Experts of a small language model.
Size: 13 layers, width 128, vocabulary 8192, 23.3M parameters.
Experts: 64 experts in each of 13 layers, 64 SwiGLU neurons an expert, 2 picks a token, a sigmoid router.
Below are experts of layer 9 (counted from 0) of a mixture-of-experts language model. Rows are named router (the router's row for the expert), gate (a neuron's input weights, with its number), up (a neuron's input weights, with its number), down (a neuron's output weights, with its number) and show model dimensions 0-127. Each number is 128 + 32 x the weight over its row's rms, rounded and kept within 0 to 255.
Before each expert's rows: a language model's description of what the expert responds to; "comes before" lists some tokens at least twice as common just after its tokens as in all text. This comes from a sample of Wikipedia text that the model never trained on. Tokens count by the router's weight.

# expert 30
What it handles: Surname endings. Surnames and word-final pieces of personal and place names, such as Wood, Carroll, Petley, Granger, Johnson, Evans.
comes before: ",", " |", " (", "'", "o", "i"
router [146 126 173 142 128 129 178 111 126 112 139 139 153 185 105 159  87 124 123  59  73  77  30 144 103 107 138  83 168  88 118 132 169  85 161 156 145  74 119  97 155 141 136 121 136 152 116 116 139  90 118  71 124 144 105 136 128 171 146 122 137 177 127 167 187 105 120  71 143 113 162 109 100 115 109 114 100 140 133 100 157 164  94 152  86 146 112 109 149 160 121  62 147 135 137  59 153 149 169 105  95  63  79 144 165 122 162 191  72 184 134 139 126 173 123 147 139  94 115  64 178 126  78 137 113 133 116 116]
gate0 [179 135 110 124 156  61 150 136 132 117 129 201 125 136 128 188 128 179 187 150 118 141 170 127 131 124  45 117 117 172 218 133 101 133 141 135 130  86 124 143 114 134 115  67 145 138 129  35 141 135 123 146 149 180 118   9 156 185 136 136 157 134 121 133 132 125  80 167 100 127 107 106  78 103 104 154 129 103 156  92 127 145  97  72 139 136 142 111 134 136 128 161 132 115 168 132 110 121 145 183 133 154 137  94 124  72 127 134 119 161 127 161 182  98 170 140 127 116  82 149 129  64 139 133 133 106 181 130]
up0 [148 167 159 145 122 126 147 125 124 130   1 100 128 118 134 131 128 162 141 181 136 124 134  93 126 134 105 255 149 138 176  82  62 122 143 105  88 146 107 159 108 130 117 139 129 104 119 128 137 105  96  95 146 150 128 124 156 133 125 160 124 128 230 127 107 125  92 128 132  92 119 179 147 159 123 170 168 115 123 108 134  80 120  27 128 137 123 134 153 168 130  99 105 130 122 128 123  69 128 111 136 143 119 137 113 109 121 123 133 123 136 105 136 122 140 121  95 144 145 187 153 121 129 111  87 244  80 149]
down0 [186 127 127 153 124 141 107 155 199 122 165 175  88 119  78 110 127 122 127 100 115 187 127 205 163 132 127  47 130 126 110 138 129 193 151 132 131  99 118 130 123 167 173  73 158 122 103  49 162 104 125 129 104 128 153 168 126 173 129 126 122 135 147 161 137  65 175 183 119 130 138 124 185 124 152  45 122 137 100 110 133 110 160 151 132 159 109 116 169 140 125 144 217 198 129 140 128 185 158 171 145 131 127 169  91 153 112 131  90 124 125 159 104 131 130 173 124 178  87 126 100 148 130 143  63 119 119 154]
gate1 [125 136 129 133 134 117 188 132  97 164 127 143 143 124  50 128 165 128 108 215 153 170 124 114 138 121  53 130 158 118 125 140 145 142 128 135 169 117 154 157 127 122 119 143 119 146 104 103 134 178 188  99 193  96 125 132 186 128  83 125 125  99 110   0 140 124 126 124 119 159  66 151 155 125 147 128 160 110 121 102 128 166 161  90 111 184 113 100 204  82 124 130 164 130 110 175 129 131 128 162 128 132 125 139 164 126  93 129 129 148 125 126 124 114 107 174 101 199  85 117 136 116 128 127 103  65 190  63]
up1 [182  79  72 122  85 129 147 127 128 118 103 117 122 124 117 113  80  84 141  95 114  97 174 125 108 121 100 129 207 130 186 117  99 184 163 111 162 104  97 125  94  95 160 117 125 110 133 151 212 130 160 109 121 101 131 100 102 130 139 115 125 144 160 126  98 116 130 133 137  94 178 129 124 132 134 216 105 112 141 152 115  89 201  67 164  23 127 154 131 114 128 240  82 157  86 121 116 118 135 131 124 116 126  80 102 142 126  84 128 122 128  50 124 142 139 100 121 124 179 173 117 128 125 130 135 126  91 116]
down1 [167  96 156 116 136 133 122 160 146 184 149 152 104 129 124 219  99 128 134 193 133 134 126 176 197 124 131 129 130 154 175 132 122 183 121 155  91  93 133 140 138 158 122 113 137 150  94 148 220 207 141  65 155 112 183 155 136 125 107  69 128 114 129 139  94 128 106 156 140 151 147 128 164 122 115 140 169 112 132 140 115 134 121 131 157  65 127  69 151 107 121 137 115 116 104 123 123 116 131 126 128 150 135 138 149  99 178  81  81 124 106  40 125 156 125 154 130 125 128  16 183  88 113 158 111 106 196 128]
gate2 [110  40 113 128 137 149 112 129 128  83 123 159 177 131 113 125 104 165  92  77 132 168 179 131 129  86 134 124 104 155 128 178 126 131 139  97 175 105 103 146 126 187 113 152 104  89 139 142 105  95 129 152 102 102 125 135 138 165 132 126 169 128 188  94 120 128 127 126 123 115 154  95 133  85 115 124  74 236 147 225 152 128 123  46 145 203 115 170 128 130 107 209  61 154 129  91 149 132  64  99 120 134 140  89 173 131 158 162 155 125 163 105 124 124 129  99 134 127 118 163 137 153 119  81 127 101 122 100]
up2 [132 128  84  76 106 125 117 128 159 141 149 158  99 123 124 154 130 196 152 156 131  79 111 111 116 174   0 130 131 115 181 111  81 197 128 191 136 147 134  87 154  97 144 103 127 158 126 134 143 114 150 152 129 137 130 145 119 121  71 130 101  90 117 119 119 123  86 198 156 154  75 108 116 166 130 105 131  53 115 109 133 108 123 147 129 127 154 132 151 116  84 153 134 133 200 120 106 174 129 176 128 112  66 141  59 137 130  65 155 129 146  60 140 121  59 111 161 102 130 131 117 134 135 136 127  90 185 163]
down2 [ 88 114 124 210 104 164 126 135  91  46 138 153 118 130 129 125 141 143  91  95 127 176 168 196 157 131  87  97  63 130 144 122 147 155  97 159 172 118 120 122 125 129 144 121  52 146 180 125 113 127 138 121 129 130 136 159 104 124  51 133 147 124 130 126 124 134 158  69 158 137 134 174 198  75 147 127 160 120 123 110 112 128 129  95  89 132 140 158 128 116  21 144  76 139 162 157 128 128 131 171 122 153 109  81 130  88 123 125 118 137 171  90  92 117 163 147 162 119  74  80 197 122 124 133  53 124 168 119]
gate3 [117 121 123 173 128 198  89 165 128 128 131 179 139 129  28 123 145 136 124 129 129  84 137  65 125 128 140 139 151 114 105 107 117 166 129 135 168 145 150  85 144 123 127 165 139 128  78 130 121 128 142 126 106 201  57 119 114 156 137 142 148  68 132 141 193 138 119 103 139 129  77 147 126 118 182 173 149  87 133 123 122 129 204 113 122 173 101 122  68  89 124 136 131 104 145 141 119 131  27 108  32 130  92 113 110 122 128 191 143 121  86 108  97 119 110  52 112 136  84  97 177 137 151 128 147 111 109 119]
up3 [122 127 135 130 162 113 193  60 167 149 191  71 124 118 131 158 152 121 205 135 119 143  84 128 125 129 133 131  70  50  79 121 152 127 129 192  95 128 131 158 128 155  91 202 197 100 163 157 115 123 105 147 139  70 133 151 113  94 106 129 119 139 145 115 113  55 149 143 128 121 185  81 117 143 138 100 119 112  66 160 133 153  98 199 129 113 131 172 140 126 118 124 125 130 127  49 117 135 116 118 180 151 153 122 161 129 135 150 121 112  86 126 141  73 157 123 168 158 199 135 110 132 150 145 137 151 143 200]
down3 [155 160  98 113 125  78 239  91 111 157 156 165 132  38 111 127 139  92 137 118 122 100 143  71 141  91 145 135 150 127 145 115 128 137 185 126 124 103 121 137 128 134 104  87 120  97 192 113  81 106 132 126 135 100 138 106  93 123  98  98 133 148 117 116 100 129 131 101  20  91 136 131 104 163 133 120  75 128  86 103 129 197 135 136 200 122 134 212 143 134 108 137 145 122 122 123 107 153 144 175 211 135 125  78 148  73 202  80 131 124 124 130 153 116 184  97 131 109 142 125 148 143 125 144 132 153 106 117]
gate4 [121 121 109 137 110 107 175 164  75 113 125 130 120 165 132 134 141 114 141 115 133 128 118 142 130 125 123 110 120 207 172 170 134 108 127 136 145 106 129 166 144 138  97 101 148  71 147  63 111 120 111 130 128 132 173  77 110 121 135 130 127 137  65 131 128 124 130  98 126 130 116 116 120 138 133 194 164 122 149 130  57 112 131 104 155 128  89 130 119 117 175  50 114  75 102 140 179 196 204 128 113 134 166 132 206  69 145 185 113 145 147 122 128 114 202 177  64 164 105 109 111 114 117 128  77 241 132 104]
up4 [ 80 127 171 211 100  99 175 127 140 124 133 103 159 127 132 131 180 135 136 148 128 122 131 129 131 159 129 172 118 194 120 146 110 130 151 129 118 143  73 187 131 135 119 208  94 165 129 114 127 130  81  67 151 134  84 135 155 112 113 107 137 201 165 188 127 127 131 128 128 126  79 118 176 194 175  71 171 102 128 145 129 145  87  49 127 134 119 237 128 109 127 117 112 177 137 140 131 115 128 119 132 120 128 143 205 123 173 110 127 108 131 128 126 147 116 125 180 107 131 181 163 121 122  74  69 143 112 158]
down4 [122 127 133 133 110 122 118 190 118 193 126 114 126 181 128 123  65  88 165  78  51 173 131 128 145 117 176  74 179 122 131 136 148 140 105 169 117 137 101 180 120 220 186 109 158 141 108 168 181  75 241 172 146 129 173 142 132 109 160 133 120 123 129 134 101 128 167 139 139 124 132 100 174  83 131 133  90 146 108 118 127  51 162 189 129 134 151 110 131 164 117 120 189 125 125 141  98 125 109 158 196 135 127 127 122 123 115 115 107 127 153 110 132 132 116 132 120 134 115 126 118  55 129  98 125 125 199 132]

# expert 1
What it handles: Name pieces, closing marks. Middle and final pieces of personal surnames and foreign words, plus closing quotes and apostrophes, e.g. Gill(espie), Hattor(i), Lö(bel).
comes before: ",", " |", ".", " (", ";", "N"
router [136  74 128 104 128 170 182 151 137 106 122 132 130 166 106 127  95  78  97  44 112 121  99 136 123  95 131  95 167 100 161 139 179  82 136 177 185  67 118  79 114 142 124 112 142 142 137  93  99  95 122  95 117 150 116 106 106 128 176  79  73 142 115 167 174 146 108 108 142 103 145 108 121 111  94 171  99 139 119 115 128 141  81 107  99 137  89 148 122 111  98  98  95 126 119  87 142 166 181 116  92 120 162  94 152 155 172 191  93 193 110  84 101 143 106 138 103 143 118  48 198  81  77 126  60 135 124  87]
gate0 [164 157 165 131 111  83 184 158 117  83  93 255 135 135  91 148 111 128 133 132 156 124 140 140 145  74 108 128 118 135 185 128  91 142 134 142 153  42 119 106 134 138 142 127 125 118 136  88 187 119  94 106 162 131 125 132 191 118 124 133  96 146 162 134 136 120 125  94 126 141 128  79 135 116 128  54 175  88 110 112 149 127 126 128 132 216 112 118 196 138 121 129 128 148  82 127 121 140 165 158 124 133 123  80 105  61 106 128 111 171  68 133 108  83 130 143  59 156 126 127 115  74 124  68 127 137 128 112]
up0 [153 106 120 129 133 155 135  94 132 125 177 122 133 147 113 122  82 124 181 139 124 234   5  94 123 111 153 129 140 112 107 110 131 157 192 106 168 128 138  68 125 110 204 185 132 127  87 153 115 183 156 126 181 124 104 127 122 117 108 174 153 176 119 115 135 166 139 117 172  86  98 128  89 125 152 118  82 142 129 162 172 160 139 151 128 110 109 116 136 131 127 119 134 108 148 123 166 155 122 101 158  85 110 187 222 129 185 118 166 104 123 151 123 126  78 114 106 129 112 120 123 155 122 137 107  51  81 131]
down0 [144 132  64 133 124  99 143 112 120 109 125 164  96 206 137 155 125 136 118 164 135 112 116  91  44  28  98 150 141 151 119 126 164  79 149 139 114 118 114 130 145 128 111 203  92 134 126 144 134 140 126 101 132 146 132  88  63 180 161  91 115 173 129 119 154 128  41 138  98 145 124  39 129 203 114 207 140 119 130 127 169 200 132 111 150 153 141 135 130 132 123 132 122 132 136 146 166 102  73  77 140 126 140 129 128 123 108 111 144  92 128 116 166 100 184 103 125  49 133  93 125 130  90 131 138 130  87 127]
gate1 [140  46 117 126  86 152 150 135 108 135 232 128 156 147 128 133 128 125 102 130 158 160 139 106 129 138 134 127 109 128 130  70 116 118 210  89  80 126  90 117 144  75 180 134 122 214 115 103 120 113 126 115 122 113 126 115 114 162 132 143  85 136 150 115 133 133 105 128 138 130 135 142  43 112 115  78 169 138 121 152 128 123 126 131 110 101 125 115 164 124 129 100 142 121 110 226  75 138 135  27 120  65 128 108 138 140 104 163 112 181  88 204 134 133 137 158  84 122 132 121 119 129 138 148  41 110  90 128]
up1 [187 190 142 138 134 155 136 128 149 129 124 123 127 161 137 165  31  54 131 138 120 129  95  84 161 129 193 139 124 127 128 127 139 163 126 129 144 157 137  89 119 125 134 189 150 117 129 163 135 128 111 148 179 123 201 134 134 141 157 130 118 123  75 124 145 116 108 131  85 112  81  81 129 138 156 151 105 216 135 156 127 121 105 167 130 211 129 109 152 120  97 173  57 128 136 105 179 123 127  95 117 126 109 148 188 101 193  96 168  36 133 128 132 138 131  96 119 138 157 102  83  95 114 139 193  87 135 145]
down1 [124 145 137 137 128 166  86 170  88  83  71 135 133 127 112 137 125 128 130 138 143 126 139 181  86 161 145 128 211  68 185 138 157 120 127 159 220 113 202 130 126 138 137 124  66 111 131 115 112  69 105 135 138 162 153  78 147 117 136 130 138  24 144 119 116 158 145 167 135 125 118 120  88 142 146 135 181 125 128 129 145 130 104 124 127 170 143 138  92 129 130 108  72 117 147 164 123 128 114 180 144 183 133 141 166 140 132 170 148 142  69  50  44  86 125 138 118 186 156 134 167 107 133 167 182 139 131 130]
gate2 [129 125 101 147 115 134 164 116 155 149 132 103 108 123 142 228 165 127 127 143 149 106 136  98 177 119  47 166 165 142  83 123  70  93 139 134 166  63 153 129 134 118  81 130 127 106 127  74 148 131 126 171 190 127 120 130 123 184 164 130 176 127 123 154 145 182 125 133 114 232 101  94 144 129 117 121 122 138 156 112 128 115 132 130 174 124 111 151 151 136  36 143  99 126 162 105 133 122 143 183 165 140  63 147 171 133 148 109 111 176 161 142 132 131 106 195 112 189 118 138 132 154 129 116 133 128 154 219]
up2 [166 118  83 125  95 128 135 183 127 105  82 114  98 123 127 177 174 116 166 112 122 104 187  75 130 177 126 165  84 194 210  96 132  84 133 161 177  64  84 192 125 149 103  70 203  65 162 105 150 100 186 117 130 133 110 129 136 137 104 127 179 168  99 136 122 164 122 138 133 128  86 194 103 128 123 121 127 126 154 115 117 116  95 114 177 118 124 128 131 121 125 125 128 128 181 137  90 127 142 227 148 123 152 128  96 112 129 111  92 132  62  95 132 133  89 144 150 143 154 121 131 135  63 129 142 155 111 108]
down2 [220 129 140  88 115 121  91 146 128 119 174 141 129  71  95 169 137 144  92 110 127 148 162 110 140 144  75 106 129 131 141 103  88 142 119 155 139  80 122 152 116 144 106 116 123 129  56  98 155  79 128 117 135 137 112 131 101 101 137 143 158 137 135 143  94 144 141 124   0 153 115  87 138  68 134 122 104 129 133 104 121 130 146 114 133 142 131 141 173 127  92 158 113 112 108  80 129 136  88 129 127 118 150 125 103 146 157  90  96 166  78  98  53  88 127 127  76 126 149 209 126 150 128 121 100 217 124 125]
gate3 [165 125 123 179 125 227 128 128 129 172 157 207 137 128 128 196 147 124  35 126 175 128 162 121 142 144 164 105 138 149 165 102 150 150 120 196 129  98 169 201 110 128 162 125 169 133 146 125 109 195 122 125 125  75 147 108 133 149 131 109  79 169 201 143 128 151  98 102 128 137 151 146 126 111 144  95 132 113 101 150 194 109 127 135 120 130 117 154 129 182 177 109 117 129 122 179 127 129 139 172 142 118  94 124 110  80 138 114 133 113  80 131  88  28 128 134 122 152 122 128 137 120  54 167 158 118 137 126]
up3 [228  72 134 160 145 145 119  72 140 131 128 164 183  97 128 100 141 105 132 151  69 139 131  58 110  70 128 175 117 133 128  58 124 131 163  95  82 126 120 169  99 123  76 128 151  84 125 156 149 106 185 154 127  99  63 131 191 125 143 151  91 136 143  93  99 151 128 104 155 140 143 126 128 100  94 123  90 149 107 134 146 151 188 115 174 131  87  69 135  89 110 146 139 159  92 126 120 128 133 128  66  98 141  89  45 109  88  79 129 118 122  49 118 126 130 173 115 103 149 137  93 126 132 152  83 138 147 119]
down3 [137 124 134 122 131 128 177 179 103 174 117 135 117  86 136  83 168  31 103  87 130 173  98 137  91 110 162 136 120 124 143 141 138 129  64 133 129  72 174 128 140 122 161 107 150 171 193 118  73 206 144 159 159 126 191 123 126 124 129  89 149 122 123 122  82 142 138 100 124  58 117 168 128  80 106 148 138 161 163 114 110 132  84  69 154 157 117 112 127 130 131 151 126  81 128 117 131 127 170 109 140 131 124 167 200 108 140 193 114 185 121  96  97  95 154 156 127 181 106  92 162 109  60 115 140  84 178 159]
gate4 [110  54 158 161 149 177 122 114 132 107  86 118 140 169 126 135 188 127 131 111  77 146 222 188 158  91  72 141 163 125 117 146 206 108 168 163  95 122 124 121 143 121 126 107 157 122  93 209 127 128 137  36 179 152 123 150 128 129 117 104 104 126 102 126 152 132 147  52 126 128 123  43 127  91 121 135 132 123 130 120 130 134 112 119  96 223  91 118 153 167 130  97 129 123 138 128 182 168 127 135  46 130 126 118 122 100 140 176 130 148 126 101 108  89 131 101 130 129  74 124 132 128  85 103 130 134 150 120]
up4 [120 145 120 153 115 129 101 125 107 127  65  83  81 175 136  85 127 147 126 141 130 244 146 215 190  88  81 143 126 121 111 223 187 120 181 101 119 114 130 133 160 125 100  59  96 122  94 125  60 159 136 129 128 144  90 141 120 106  82 131 143 133 133 132 156 137 166  92 129 181 127 113 168 106 128 107 149 134 150 127 173 172 103 126 128 139 118 117 182 155 150 162  97 100  81 141 134 130 151 162 107 144 148 121 113 130 130 123 146 154 190 128 125  95 173 134 144 132  65 123 105 115 162  53  81 114 148 111]
down4 [122 110 138 138 120 186 118  93 195 121 128 142 146 192 128 129 132 133 128 135 141 164 131 165 110  61 120 116 127 119 137 159 116 125 102 149 128  78  99 128  97 161 141 133 133 124 124 126  45 187 127 150  61 181 153 134 121 128  94 201 137 129 152 140 146 125 166 124 184 211 120 124 139 113 118 115  84 159 137 134 138 125 188 124 231 124  55 106 115 129 117 112 111 153  95 226 127 132 161 134 114 145 126 127 128  66  80 128 175  99  95 130 126 111 110 117 154 146 115 155 118 162 218 124 119 128  79 129]

# expert 42
What it handles: Capital initials and letters. Single capitals and short capitalized pieces, such as middle initials (William A.), A level, No., or name beginnings in lists.
comes before: " |", ".", "L", "X", "G", "D"
router [117  88 140 123 106 172 134 111 131 142 153 151 131 186 111  94  86  52 105  94  94 115  30 152  88 102 121  76 183 111 102 140 179  80 149 179 185  87 138  86 178  70 131 136 177 138 109 111 131 120 117 101 115 130 121 141 113 153 125  94 102 185 106 203 169  97  99 131 163 106 146 136 106 117  70 122 131 195  84 171 117 122  68 155 106 139 115 102 114 177 112 113 123 159 150 114 128 122 138  99 103  84 114 106 138 104 174 179  96 141 129  96  91 160 116 131  70  82 164  79 154 119 127 113 125 134 134 118]
gate0 [135 130 129 141 188 118 123 128  84  80 109 163 128 136 121 143 142 157 150 105  77 131 150 167 133  86 119 124 140 245 122 141 144  82  83 133 129 129 169 108 169  97 161 156 134 139 113  25 128  92 140 184  82 107  90  73 129  87 112 107 151 131 136 142 127 139 134 128 104 140 124 113 168  66 112 118 153 115  68 169 140 106 133 123 147 129 129 145 122 140 150  67 142 173 126 123 152 103 131 122  56 129 133  57 109  72  95 231 129 148  84 112 117 100 171 175 135  88 115 109 101 114 129 110 144 120 130 180]
up0 [ 63 131 109 115 111 142 171 126 124 161 126 117  89 114 132 120 137  99 215 164 167  96 114 138 142 160 215 112 113 115 145 126 127 128 131 119 139  69 133 148  93 187  94 127  95 133 204 144 113 117 136 107 137 137  95 115 121 161 179 100  56  88 126 131 151 171 162  90 130  74 153 130 129 115 124 109  89 111 199  99 109 133 102 128 211 149 132  97 113 144 140 178 125  86  88 142 116 119 131  51 122 115 122 190 201 175  87 165  46 108 154 157 119 132 120 147 145 130 113 128 139 128 100 133 100 132 125 178]
down0 [ 60 157  98 116 127 116 197  91 138 124 127 107 124 149  74 150 129  83 134  54 147 141 110 126 145 128  85 147 106 180 133 146 108 166 127 115 147 103 128 100 134 173 123 170 122 133 136 135 127 148 132 107 105 102 114 118 159 200  70 158 120 159 138 112 123 103  98 158 254 138 129 107 128 129 159 148 114 136 114  80 184 128 222 157 129 128 146 125 102  99 108 123  80 108 162  93 125 129 167 138  99 114 139 129 128 135  81  51  73 212 134 165 178 109 136  92 130 156 123  91 128 102  70 134 140  95 115 124]
gate1 [ 96 152 134 149  83 143 157 140 162  63 128 184 139 137 156 153  94 131 108 119 128 100 153 139 130  49  71 125 151 190 233 145 154  58 124 127 112  61 180 126 145 121 122  99 118 128 142 123 212 134 122 121 166 123 124 122 133 124 109 126 119 131 124 206 148 130  67 108 130 162 123 139 146 143 102 125 138 127 120 129 135 109 180  96 142 116 113 128 125 123 125  98 122 117 128 129 128 151 173 210 123 133 118 128 154 146 130 124  63 118 114 122 125  53  77 104  48 179 128  85 116  94 119 216 128 151 129 125]
up1 [122 168 196  90  68 183  86 140 133  93  86 157 179 121 140 207 129 186 108 131 181  92 153 151 159  34  81 115 139 153 151 131 157 170 122 145  56 107 180 136 148 101  98  71 120 137  97 132 175 125 111 141  58 129 121  97  98  97 101 130 117 150 125 164 172 125  83 161 115 141 126 136 160 126 126 105 126 160 103 145  65 128 138 140 118 125  92 128 129 183 132 124 147 111 127 101 180 125  97 108  99 124 171 117 131 169  98 155 131  76 120 164  93  65 121 112 115 193 131 131 116  88 136 118 123 173 164 128]
down1 [124  65 144 149 180  73 236 100  75 136 122 119 113 128 184 130 130  99 139 139 121 197 183 126 128  70 136 128  86  45  99 136  96 133 116 153  92 131 189  62  56 123 129 121 127 153 136 130 133  89 131 129 137 154 175  96 111 164 168 168 131 128 112 160 135 123 152 181 119  76 139 169 142  77 127 127 148 115 123 138 126 131 135 122 122  83  82  95 143 130 168 128  87 144 175 143 152 131 155 132 119 176 157 153 149 101 115 153 126  59 119 151 224 142 102  94 143 122 130 127 109 127 147 128  92 112  86 137]
gate2 [ 91 105 151 165  99 119 126  25 174 106 196  78 115 143 106 175 124 129  72 137 113  59 170 130 154 140  99 115 135 101 104 127 123  80 133 187 142 105 146  45  49 130 110  86 129 127 165 126 120 153 129 132 145  83  75 143 120 116 120 113 214 122 122 123 151 126 191 135 184 120 136 128 147 159 122 136 121 111 132 132  58 131 115 135 151 118 108 122 127 138 155  86  33 125 156 128 108 117 203 107 121 149 131 180 105 126 128 138 140 130 106 148 128 199 120  93 162 115 184 126 113 133 108 116 137 143 105 151]
up2 [ 55 110  68 115 162 126 147 145 124 124 121  95 114 136 145 125 119 155 121 142 117  81 133 145 154 113 141 107 149 125 124 131 122 189 101 114  16 119 148 135 205 118 128 118 137 153 115  36 153 173  59 145 128 158  99 170 166 106 114 138 127  86  87  87 180 239 107  47 128  88 130 137 138 136 145  87  81 185  94  92 123 128 159 108 121 127 154 184 159 122 107 132 103 137 132  87 135 121 103 149 192 146 126  72 131 130 135 102 131 137 135 163 112 148 131 149 149 130 129 132 143 144 128  84 145 139  92  96]
down2 [116 124 128 239 114 136 133 172 111 106 149 135 134 140 139  89 179 144 107 124 191 126 137 152 108 122 124 147 144 136 137 123  98 111 124 132 134  89  78 125  73  95 132  74 167 118 133 149  80  78 141 126 135 118 144 142 111 138 129  92 134 120 169 129  97 123 216  46 119 130 175  86 132 190 141 156 128 157 188 115 102 128 208 129 149  64 108 148 184  99  92 127 134 112 138 128 146 132 118 132  99 135 137  98 115 157 112 129  49  61  77 128 106 115 169 170  89 106 179 198 150 121 131 168 136 103 135 119]
gate3 [ 87 122 122 100  84  97  87 134 115  90  65 122 126  90 128 120 169  93  84 116 129 108 114 108 136  17 100 140 151 110 102 139 165 118 131 107 177  92  39 130 156  99 125 138  82 131 147  90 120 140 140 130 121 141  83 164 127  99 125 127 119 128 184 128  95 182 136 175 123 149  48 117 113 178  92 190 152 151 136 162 120 110 112 166 116 127 139  98 117 136 164 123  95 139 126 129 162 128 148 125 126 141 208 102 180 148 120 122 182 170  98 125  51 130 129 137  82 191 136  80  83  80 131 131 122 168 162 125]
up3 [184  99 135 104 129 142 154 120 126 189 134 136 122 139 109 134 132 159 129 139 150 127 127 127 125 160 131 144 107 174  51 158 101 183 129 106 214 165 189 121 125 152 131 117 112 102 120 205 146 138 125 129 105 122 126  96 165 173 155 136 149 104 134  69 120 127 117  81 129 117 174 134 134 174 172  94 117  70 147 107 145 197 141 121 149 121 139 160 129  58  79 157 134 160 127  58  92 107 127 126 124 133 122 152  57 119 129 136 140 129 130 219 160 169 125  77 212 112 127 133 157 157 145 197 129 124  70 123]
down3 [176 100 122 143 126 150 187 138   7  65 130 112 160 179 140 183 162 118 119 141  93 125 112 124 128 136  77 130 124 132 147 118  88 169 132 125 215  30 122 130 184 131 127 130 134 132 138 124 145 156 193 163 132 156 131 142 125 100 121 111 122 152 169 156 123 113 135  81 172 128 145 142 121 142 146 127 133 153 142  51  84 133 123 189  89 127  79 135 120  72  91 132 145 121 123 180 132 140 190 121 146 140  59 143  99 124 130 150  74 106 127 123 101 121 131  77 126 145 122 159 148 172  67 129 107 129 137 160]
gate4 [131 103 131 138 127 179  86 124 129 126 110 141 105 142 122 145 135 131 114 104 120 106 164 115 148  92  73  13 139 143 125 117 117 132 144 149 179 135 131  92 153  91 130 125 127 130  18  60 133 109  51 137  97 109 125 159 127 131 130  83 188 144 118 148 128 208 133 151 127 119 126 133 122 129  72 182 136 131 127 152 126 172  86 129 131 126 110 192 132 140  45 109 130 176 118 132 153 181 184 179  80 118 131 106 156 139 134 133 139 125 129 102  39 128 116  82 120 174 138 130 170  64 142 118 131 132 133 127]
up4 [127 140 164 129 127 188 112 169  79 201 123 124 112 150 134 129 173 185  92 130 127  81 107 101 141 133  92  84 130 127 156  44 118 132 195 145 160 139 131 117 133 125 130 129 124 130 105  48 130  70 101 129 115 129 139 119  64 118 128  36 173 141 120 164  91 252 150 166  64 107  89 174  86 105  92 174 183 133 119 111  97 130 101 110 113 139 107 139 126 150 122 140 138 134 160 172 143 133 123 126 131  97 145 116 132 129 118 106 186 116 152 105 105 131 125 121 132 156 141 132 139 162 145 104 111 112 133 210]
down4 [122 126 131 122 166 152  99 137 184 127  36 122  71  90 128  76 129 127  76 142 121 153 154 122 139  56 129 185 126 129  99 132 162 117 125 155  81 116 159 129 129  66 139  96 157 124 130 203 122 127  98 154 137 128  95  50 100 120 139 107 133 122 112 198 135 127 150 110  44 179 144 100 122 163 102 119 110  76 135 117 111 135 174  56  83 129 112 106 106 143 129 134 151 143 129 119 106 104  56  96 137 149 179  81 128 145  63 119 176 116 153 127 125  97 178 102 176  84 124 134  76  83 123 126 102 139 135 149]